Weights of a small mixture-of-experts language model, trained from scratch on English Wikipedia: 4 picks a token.
Below are experts of layer 5 (counted from 0) of a mixture-of-experts language model. Rows are named router (the router's row for the expert), up (a neuron's input weights, with its number), down (a neuron's output weights, with its number) and show model dimensions 0-127. Each number is 128 + 32 x the weight over its row's rms, rounded and kept within 0 to 255.
Before each expert's rows: a language model's description of what the expert responds to; "comes before" lists some tokens at least twice as common just after its tokens as in all text. This comes from a sample of Wikipedia text that the model never trained on. Tokens count by the router's weight.

# expert 41
What it handles: Sentence and line starts
comes before: " was", " -", " is", " has", " had", " also"
router [114 145 110 148 147  91 182 103 119 178 101 154 110 144 182  65 123 105 143 138 125 137 183 102 142 160 160 150 118 153 107 135 182 148 132 178 166 131  98  97 164 108  91 119 108 135  66  79 151 108 162  96 104  59 101  89 172 121  90 178 136 101 157 156  66 108 103 141 166 133 157  91 138 153 100 123 159 156 103  77  80 157 126 128 146  93 143 104  79 160 155 161 155  79 199 133 150 106  98 133 186 152 130 160 169 125 172 113  71  78 157 163  97 111 168 119 120 125  81 117  93 101 178 156 101  86 110 108]
up0 [199 104  93 131 150 133 130 192  98 114  77 117 102 101 183 166 140 144  63 169 142  48 154 167 142 120 131 148 128 158 116 143 162 102 119 138 127 146 100 128 143 133 108 147 101 100 141 120 107 147 166  84 151 132  96 137 123  30 177 114  59 153 106 165  95 150 180  89 110  67 143 143 165 129 159  62  90 108 136 125 141 147 149 121 143 107 148 151 100 132 159 100  90 168 126 126 104 133 144 115  81 148 123 166 144  42  60  76 117 138 148  98  95 125 129 172 160 124 197 127 137 128 136 161  79 120 143 136]
down0 [109 100  89 132 169  91 139 132 106 130 203 154 120 193 158 103 176 157 127 119 153  93  86 116  93  61 165 141 134 109 173 112 142 145 157 107 113 156 117 106 114 198 128 134 156 160 133 185 195 117 126 155 122 101 131 136 190 124 130 155 177 119 154 123 105 196 127  97 106 134 104 160 105 106 108 117 166 109  99 104 119 158 126 131  65 135  81 167 124 120  47 107 159 141 115 156 157 136 121  87 114 131 135 103 106  98 136  71 171 129 149 143 131  91 109 160 158 123  58 213  83 104 116 130 145 115  42 122]

# expert 10
What it handles: Prepositions in institutional names
comes before: " the", " Historic", " State", " Art", " St", " Techn"
router [104  88 150 162 112  91 114 117 172 158 115 155  84 117 140 195  69  97 164 178 127 134 112 125 140 132 148  86 162 153 162 150 182  97 132 119 144 153  79 158 158 169  94 105  80  91  87 120 148 113 180 129  75 179 122 131 126 128 190  45 157 134 142 148 140  99 160 153 139  99 112 185 152  97 134 110  80 153  91 125 150 100  59  93 172  91 125 127 153 133 177 174 153 115  93 155 176 126 106 116 135 124  92 138 149 162 101 154 128 103  52 109 106 141  55 160 153 148 150 129  89 131 166 113 105 178 130  95]
up2 [ 82 132  89 159 102  96 171 184 176 172 106 119 123 152 104 137 157  93 173  82 161  86  74 148 157 155 115  87 130 106 157 113 100 132  80 157 141 187 144 156  88 151 175 118 141  89 115 157 121  98 121 159  97 110 108 107 176 212  99  93 132 158 109 157 135 100 140 131 120 140 152 146  88 153 144 102 139 150 111 129 144  71 145 194 163 135 182  79 112  88  97 135 121 139 134  66 108 155 181 148 178 143 142 103 104  75 134  79  91 158 134 179 194 106  96 107  98  95 130 192 126 115 140 121 124 189 142 122]
down2 [ 96  96 139 114 115 186  90 129 117 110 145  85 132 177 182 139 126 118  90 130 170 100 115 102 159  88 108 103 118  54  75 105  92 118 171 154 165  91  89 106 141 134  70  30 112 122 110 102  79 116 121 121 163 177 173 104 145  76 108  98 109  82 166 179 158 148 139 130 185 122  94 160 167 101 144 145 117 178 138 123  76 153 122 132 123 148 141 101 175 157  93 141 115 117 115 126 146 118 114 117 106 107 184 153 169 177 140 160 118 134 161 128 122 139 123 112  98 166 165  42 174 156 179 110 111 135 174  90]

# expert 33
What it handles: Digits in tables
comes before: "0", " (", " |", "3", "1", "6"
router [ 89 129 164 104 128  85 102 152 103  83 100 142 100 188  97 188 143 131 143 122 171 155 122  83  77 153 102 116 125 162  91 173  60 115 156  85 145 152 145 145 101 108 119 113 176 177 113  74 152 131 115 167 107  86 146 140 144 143 180 150 102  79 133 140 127  73  87 129 187 158 119 102 111 124 125 128 168 139 122  79 152 144 129 116 114 124 180 124 163  98 101  82 117 218 155 105 152 105 146 101 165 105 100  69 117 134 154 135 133 112  36 169 105 129 148  75 100 165  99 176 184 100 165  98 111 145 116 127]
up1 [199 136 123 111 172 146 123  72 199 103 100  70 141 119 153 119 170  70 101 105  90 139 136 153 139  62  97 148  97 121  90 120  95 117 105 159 108 211 119 199 126 120 150 164 132  58 164 170 124 101  82 117 130 130 143 166 136 108 103  94 104 147  95 132 126 115 146  78 163 104 139 111 157 100 120  94  97  79 126 186 151 117 103 121 114 117 115 134 172 109 150  94 140 118 178 128 130 106 171  91  83 153 135 158  98  79 135 182 187 133 166 136 107 166  84 113 146  58  98 166  95 181 133 117 114 151 150 126]
down1 [102 129 132 103 123 136 198 122 172 127  80 123 152 148 207 107 108 127 127 117  93 124 130 190  83 132 179 126 135 126 100 178 129 153 106 170 140 133  96 105 118  91 141 155 163  89 137 153 121 180 110 146 158  73 152 180 112  74 147 121  77 142 158 137 103 101 130  52 199 170 149 107 112 161 120 122 131 145  73 135 167 159 135 165 191 118 130 172 133 134 154 156 120 150 150  76 135  53  65  83  99 124  93  75 105 161 142 142 121 161 163 165  52 125 152 101 154 100 118 120 150 144  98  74 106 116 130 129]

# expert 20
What it handles: Website dots, table separators
comes before: " ", " —", "com", "born", " =\n\n", " -"
router [ 81 163 133 102  94  83  90 123  98 103 135 100 172 159 196 165 119 145 135  91 184 104  90 165  95 114 114 163 121 120  86 108  91  79 132  91 143 143 111 149 117 180 141  92 122 158 150 142 140  59 171 141 118  93 136 128 185 122 130 110 136 101 147 142 112 104 119  81 170 164 124 100  85 139 174 124 139 140 122  87 129 133 114 163 202  87 156 107 144  90 145 167 151 123  74  76 196 210  75 154 161 135 133 164 144 136 160 149 106 152 117 174 163 151 136 141  81  87 154 191 163 130 141 148 108 129  63 108]
up1 [189 104 120 148  90 113 134 103  96 141  88 157 118  78 180 119  85 139 137 138 130 155 135  76 194 143 129 193 180 130 131 123 110 144 165 183 153  81  80 152 124 157 151 130 191 123 164 147 146 147 179 127 115 105  83 154 161 150  55 130 157 180 121 150 178 141 148 107 131 201 146 144 147 128  78 138 104 177 143 137  93 101 134 154 128 111 137 146  83 138 143  75 128 110  82 121 128 121 131 101 133 119  96  63 169 105 117 143  76 152 134 133 135 157 150  46 103  86 166 119  78  81 176 127  92  88 145 163]
down1 [ 86  93 178  78 133 114 111 103 128 154  72  54  99 145 172 121 129 140  99 120 130 139 112 111  89 134 170 140 139 123 105  66 118 162  93 152  97 110 162 108  91 152 158 146 121 133 165  87  85 155 108 117 137 118 147 111 156 183 150 135 184 101 126 140 115 167 162 156 112  95 142 128 128  87 160 150 139 167  76 151 142 149  85 150 199 135 132 120 120 151  44 121 122 104 132  81 125 140 113 116 136 118 162  76 127 140  70 113 175 177  90 154 199 107 120 196  87 162  67 163 183 128 187 103 130 128 154  78]

# expert 59
What it handles: Line breaks in lists
comes before: "-", "|", " ", "',", "==", "==="
router [126 182 111 175 130  87 138 139  78  81 111 102  98 173 116 131 168 164 156  98 137  94 119 152 162 147 131  91  73 146 123 141 112 163 160 134 141 112 118  80 125 128 145 131 147 142  80 150 161  75 136 130  79  65 152 114 177 162 141 139 174 146 139  85 154 146  74 133 167 146 159  85  73 195 159 163 124 158 143 113 114 146 177 158 156 153 109  95 114  98 131 102 149 173 184 149 171 103  84  45 122 100 110  82 174 167 156 118  98 115 151  94 124 130 154  84 127 124 107 168  50  98 137 159 155 184  96 135]
up1 [159 124 110 157 103 141 181 135 163 134 132 126 137 106 173 162 121 149 134 104  98 122 152 133  87 164 117  40 180 127 159 170 169 156 127 102  90 165 131 142 157  94 158 154 120 130 140 124  88 138 141 152 160 168  54 141  95 130  89  78 107 176 138 110  89 153 126 152 171 124 174 123 116 115 117 121  83 133  78 131 157 129 224  98 154 143 145 131 108 148  72 111 104 187 162 108 161  88 115 125 140 220 151 125 134 149 187 143  87 166 159 108 136 156  82 100 115 168 174  96  69 142 156 120  88 171 139 159]
down1 [105  96 124 112 103 177  82 164  58 146 130 199 109  93 115  90 110 145 143 148 116 122  86 107 157 112 108 148 122 118 141 177 156 117 118 150 128 123 118 153 146 135 161  84 132 129 145 150 142 124  78 143 184 124 169 215 144 117 163  97 114  82 109 142 165 125 104 105  93 101  76 185 165 120 118 118  99  79 151  99 167  67  68 104 130 120 129  97 192 125  86 149 106 164 155 128  84 108 173 120 175 135 112 152 209  92 137 153 184 170 125 151 114  92  88 102 163 131 132 111 121 173 135  54  93 142 172 140]

# expert 14
What it handles: Infobox field colons
comes before: " ", " UTC", " JPL", " United", "-", " ("
router [178 138 178  88 165 125  85  85 135 113  50 154 193 115 121 145 107 133 143 138 158 152  86  89 147 144 163 190 112  65 140 113  89 143 155 121 149 105  63  96 145 160 125 157 104 132 122 124 149 112 138 159 162 120 140 142 124 117  82 134 143 177 108 106 177 161 113 131 158 111 127 167 101 130 176 161 154 108 111  67  89 121 105 172 174 145 129 206 168 124  93 101 172 156  96 147 161 129  67 109 166 129  95 151 129 168 131 170 120 114  54 151 113 133  46  55 117 118  85 113 156 149 121 117 126 121  95 106]
up6 [105 100 110 166 120 131 112 123 113 181 185  85  99 171  78  94 108 144 114 175 114 130 106 118 120 110  94 114 128  64 108 143 149 107  95 232 122  82 180  65 116 135  83 189  86 153 111 126 163  93 105 113  57 138 102 134 102 165 107 148 169 153 137 120 152 207 110 165 110 156 159 119  70 139  89 149 133 125 150 103 119 128 135 101 144 111  43 156 150 117 112  56 167 128 125 113 191 110 124 135 124  99 160 124 145 127 128 107  84 113 183 116 106  94 137 198 125 139 110 162  96 109  98 118 136 125 154 127]
down6 [ 92 107 108 153  57 156 141 152 153  83  48  83 179 111  93 195 184 137  78 148 120 194 149 128 142  91 108 157 135 154  77 104 104 120 150  99 129 195 118 128 105 108 110 118 114 105 170 140 145 141 195 100 131 155 111 146 108  86 143 107 117 180 171 141 121 123 132 106 124  75  66  98  94 107 143 163  73 132 109 172  98 123 169 118 128 102 179 102 154 170  83 158 125 123 144  91 136 120 179 120 133 135  72 157 116 112 172 122 117 115 134 166 133 186 132 144 142 149 158 109 164 107 175  66 184 115 149 154]

# expert 7
What it handles: Prepositions and infinitive to
comes before: " the", " be", " a", " make", " take", " become"
router [153 105 127 136 120 147  65  98 151  98 102 139 116 157 106 111  96 115 146 178 155 106 158  70 165 149 169 160 179 148 109 139 109 139 174 123 136 133 133 191 127 108  91 155 103 202 110  81 168  90 151 134 117 112 117  81 163  66 170  97 127 132  98  81 112  72  94 127 128 114 114 161 184 131 127 149 146  96 158 129 128 140  88 122 166 197  82 197 119  98 119 101 166 148 143 220 217 175 133 127 152 130  87  81 113 157 123 126 150 128  80  83  84 130 151 120 141 133 106 138 119 135 107  72 129 150 120 109]
up1 [ 98 182 150 168 159 152 100 139 108 100 138 129 147 129 189 133  87 117 135 144 115 183 145 156 166  42 128 149 132 154 121 102 117 213 192 127 116  91 116 105  67  96 134 174  85 157 142 130 171 133 120  94 148  77 164 124 141 145 115 126 109  72 135  80 184 162 165 123 126 146 139 151  79 173  65 169 120  91 137 191  79 164 108 130 115 125 106 151 162 150 179  96 107 139 145 187  90 168 172 107  85 169 126 152 103 112  77 168 148 161  98 108 169 128 126 127 104 119 133 168 121 149 146 136 101  84 118 150]
down1 [166 134 170  92  99 122 114 125  69 170  90 174 134 119 159  92 137 143 124  71 159 114 165 166  83 170 152 102 131  72 105 111 134  66 168 135 108 121 109  90  88 148 160 120 146 137 172 160 172 151 147  83 131 157 120 146 182 157 145 113 121 153 141 187 175  92 149 138 100  85 176 142 127 160 125 110 153 110 102 106 140 146 108  86  82 136  98  81 152 104 100 109 129  86 142 111 125  98 147 106 128 120 147 174  83 154 131 110 102 154 128 180 188  97 117  83 198 153 132  75 136 138 119  93 118 212  39 151]

# expert 3
What it handles: Article opening definitions
comes before: " a", "born", " an", " is", " Genus", " American"
router [ 89 131 142 125  95 130 141 151 110 178 135 148 178 152 128  96  89  70 141  81 174 126  90 128 141 124 116 161 178 143 126 166 106 117 101 118 168 134 103  73 171 179  89 141 119 126 111 137 152 106 169 117 135  87  70 146 115 143 103 150 118 137 156 101 140 113 183 123 150 133 194 131 119 159 167  88 154 118 106  88  96 154 159 158 134  97 151 148 152 179 131 159 106 120 148  91 164 181  97 113 138 107 154 144 192 134 214 163  96 149  39 117  79  73  72  91 108  97 133 113 129 180 170  97  86 113  78  87]
up7 [115 205  90 104 146 118 129  75 139 165 112 181 109 135 138 159 159 124 102 158 114 164 136 180 133 173  85 110  75 140 146 153 142  95 115 140 139 163  74 205 134 137 105 136 209 164 135 148 149 108 125 110 103 172 156 153 187 132  74  92  90 132 161 137 172 139  97 182 136 110 136  99 142 144 127 146 132 114  74 121 170 134 122 151 146 138 121 113 171 104 148 167 131 141  73 124  85 115 146 133 148  73 154 125 113 158 197 161  99 102 131 127 101 187 135  92 137  66 121  67  65 124 113  76 171 117  77 101]
down7 [145  70 135 163 106 121 158 158 219 105 158 150 113  83  79 101 133 126 130 140 155  70 149  63 141 116  97 167 150  99 123 170 149 137 152 112 104 158 150 150 127  50 147 116 102 156 110 149 106 148 105 123  98 152 122 109 148 129 117 129 114 155  83 112 150 133  76 108  85 126  59 139 151  96 147 159  92 110  94 130 117 157 125 127  93  96  76 123  73 137 126 122 130 177 141 145 198 117 144  91 163 254  98 119 116 153 132 101 181 122 162 105  85 129 175 131 126 131 198 104 136 102 133  93 127 173 163 111]